From a checkpoint of a small mixture-of-experts model trained on Wikipedia.
Size: 9 layers, width 192, 23.6M parameters.
Training: a variant of Muon for the experts, 920M tokens, 7018 steps.
Below are experts of layer 3 (counted from 0) of a mixture-of-experts language model. Rows are named router (the router's row for the expert), down (a neuron's output weights, with its number) and show model dimensions 0-47. Each number is 500 + 25 x the weight over its row's rms, rounded and kept within 0 to 999. Numbers have three digits each.
Before each expert's rows: "raises" lists some tokens whose logits its average output raises strongly, later layers aside. This comes from a sample of Wikipedia text that the model never trained on.

# expert 53
raises: "99", "01", "02", "95", "94", "000"
router:512467501497457496513513510478467503521503471515524458515480528463482486445503502520524475483500473497481548478498510492471500513463480519471526
down0:502510540519473521518527498483483470486519470530497477514468492453526511477534514518535556503453475546495516495472547525521487523467482457539490
down1:485526500542483524509520468494498527499505490513563516505516492512503483526487518510512464503505486473475541491501486458522526469500507519482469
down2:471490521484447479483485508489518506493500487507487482504506506513538491522465487482496488524534438478512467524479544446495484548463496502540447
down3:486516495481469493480495534527508497488523520510485496537541496499510476501468458492498488515475506506510491505446534431479487502510535486459488
down4:506473450490516488548528491477496508502498509480512518475516484491455518507498528490449484488482481453489548527477493482488516521498507481522489
down5:505472482497517520541498498476464516508494509489509492542531523490483490478523492481461574482521486512497472467495545469500473541527496479471521
down6:475476527487482541508494515447539534517469484469491512532472462490493491475493484486529540504502453486428486469485477518505509529496557459495504
down7:494553499479545521526487511498496478530456510504502500526500478509506473461495500486516524452528473492493483516513454561513502491513519478478498
down8:519532494526524515495506485474435500477467497520479562511502513466472522527555495505556526467501504550454488496493494490497480487477513507536529
down9:535508457481529541504523543484481497495481502548452498499515509480460447496470514491524486494514501523526511469493497474471506481504494531525517
down10:461481503531463494519549481483519517520545558505515461469515522516526480476513480484500541486477513470477514504538480499516513468518444550443476
down11:498535474487473514478510505529533529527493500518502510478514460481496495512459494518519511543483524565453498528437506501493515472490486454504495
down12:507508531547493511512528473506475482488505521543467500490473481461519504442482502524546502533493517476511510522522531494506519505481490556539519
down13:483480485517486496483510485481483552503482485515483513495510458500462478509444483495481450479506507490479477486515492475512496485534526517533522
down14:500497495458513551513509455471527476492497505519480513491491512485502478478499491498482460468533471508477489469490500517495508477468519507533501
down15:451523490495466504438480448491487531530490495492504462508500443527463469456477503535515512587494506497523480470470474520526527511524509456527444
down16:498495503479461460520556462507503509500476495512488501475490450477480494489508507508485495539484501495541502532509501524508524508538488515470470
down17:480476524493453462537480479508462514496462524494483487524487477521497489480436482494488482531458488525506537546491480510531543462510480503497465
down18:501521493500498509529480489503496494488502497508508497478498493500486540489500505526498498478478510509469481526501529522488469522449521523549512
down19:508491524503537488512548510468494500526558524512517508511520447493512501485511469519546483482496496501491469468498500540536537499514477517498471
down20:506495501536516468519484520525499499489531486477507472495489534488510496470472502505516522468486562522505484494421510484479546417485486460505487
down21:511501488503506505457500544541522548461520527462487523504540512478453484484485508484468532477465499501505480488488513488539526520531526496476504
down22:499505495484514478520479494506487478483492469480505506503514529464537505509475522446525472470496496502496534487487451457510487470535540529527493
down23:556473463475454492477466502519508480505461506500482493500480482441471530557460522491490498488517477518483534470465505511464504488458449503548525
down24:470538502522514491517517520466476521497525461501449533513494469486476515537517505470477541499492478500533475482499515495532485510485492478498480
down25:489543496497479521510539498502543490503486503506463474481454488484462505496507504507485536481528489520520489475545510503536505513482511473454575
down26:462510491568479540503505478472507486547529523504475525489508525493489503485511527541477488552476510463505468501525503491517527463462536499490465
down27:487482534512556464496520517516480499526508492471479482516506515582526537517495512527532500489502506527476491552496523447497475529492490527495534
down28:469484491513553464510466516508509518498526485531482471469500504505513520485482511474485511524472503472502493499479455558517469548558529547506502
down29:479511475554475495502481503489506477500469500502470500527488491485561498465493490521502491534543517479503499502542484492500494522541484511511530
down30:510525497554504504509518488491453474469505505526517482516484503506493492503495530511475509506499464513467526481555480487473507479504508507522512
down31:453496482501485536524457467521495472499536474533522530467495468512502531500554533503483469449488487495501519479514499512513477447555504528510532
down32:526480447470521503501473522516479487487492475486501497508514496475514490504509491475524508509472485565468510524500534526520539509492500513489531
down33:480486512470496504489511527496516467528500513508484490532483437509472468473521475525497484539492491486501464546530499490518485514536505477499456
down34:538509489548490463453471503493540555502531516498476505499463514517510479496477513463490532493475457443507528487498528491455482457547527487496487
down35:519529490491550501517454495472534533516486469467524459492488470499460471491470523533486511493474497517473471473456540519479495530463518483459532
down36:482483482460502525493499479540543477495477501509510563504506489516557544498507525484507508533508500484496501503553506489482483533464530524560501
down37:497505510518496562522498472491483548501476535529461500494498530530487474506514517523510501518485494505504463454529488501545469562495496529480528
down38:557499518471486475507506502513517478504552517500505467487500450445543488482513546504474490517531518553512488495526500455483520485477509455513461
down39:517499499495518563522489478542525536534524507504486499501507491522487554507513538515473493462495490487475449482492535527510525513483494537468482
down40:529479498448513484519539457500494537462496493544475487486524506538482470480496528487484508502506521488550484520526512459494517497506469538467505
down41:527497477513516485483515527482527500554497515494502469486518526482467514493515474447511455466535478500501498515496489471454502488527473513554484
down42:501503549530498501509502518489441461517498503509496495534507494524513514502456486490509457474468472509481573490512546522522485523490519508467535
down43:458498520551532501508505471504507495520481503488528529498502514503486484483482492458534466529500511510531536491521490475543456506517469530471492
down44:568500474486512504506481518505473469519500479479509467457455517484501510516449479488507497496533507512521494526486505478520461518476528494529513
down45:537478508557530479504475514498474491503513548493462514498494505524469489531511498493534490498531496508550482481476470486489461547479522557463493
down46:516503552483533523510483460512551471515556490488464475530496508515484516535490502513532545503508500536501483469503472523521503493526501535494535
down47:516519514494533466486506504529531471472485539531494485517501470541488463497481492513504496480483498526460499513452538510508499543520460508493492
down48:513520469521518466477509507521491459493517469492481494534537496477506494487486474545526561521494488516491500507434528502494501520443515513498527
down49:477515526477530501500539546556491483499496516491510547486469560499513508507471513499483459536494499471533515487483477501475487524500481523518526
down50:502482481526548511507531476485512486439509461498476522499491490490472509492515522503460480530489527545461500504513489526527558484482491548520504
down51:515491535464510442488541505471539536485492577462474501498511501526502485465520489498480499474506507542516499506442503452497473458540498488502522
down52:453502493475509461497489488471468441511485555502524553464508489451445502511490496507525495506485470527471502482527508537507531545485513512470496
down53:494489515500526508534486494506474501509528514499521504504472574526486519497475535514496489527530534514480522540487485513510534510515524521474494
down54:532502524504512477503548501503496488497514522438497512500506478519479442492486504525489494481477488490493489514530513494502493553499493537482526
down55:494485470508487528477527513466489483502496496473483494478528516531505523502527463497515513504497486517549476512507460502501475543509518519468506
down56:496445527523467519471479490515515508499491467492462512535522494468512523476507523486497467491473480486441486502550549480505455517538476491499505
down57:527563474541503527520503541505458484467532535471475535491488509463509473489529490459475517542490498487493495526550523514496470489513503502456513
down58:497505482506508509491493529500500507477552560468533490523555475489472512538460531534476463448447486500512503443476486512498512514498532491493510
down59:470525491462437474472484485500457447511507469457491489502513517484497528506513500500528500518489499493499509511487453460461495479505488498497539
down60:465480497490456520518461489489513504513514494510532479503512505467521501516499515527468491541475477514480563462529412503450519492524453478505490
down61:430547494482491494535531464536487489477538496510469511485525500504524471509484511479508490513511455508539461514527484459492524541522511481465459
down62:473526483519441531528466505465481499394501464515466511484523539431515513500481499531534540469516540487511498488501513529501546486539504491529533
down63:489520528475496499527485495510542514465539485487481525485494501461498504492532466538489506482484491532487538539473529487485459526432510478466502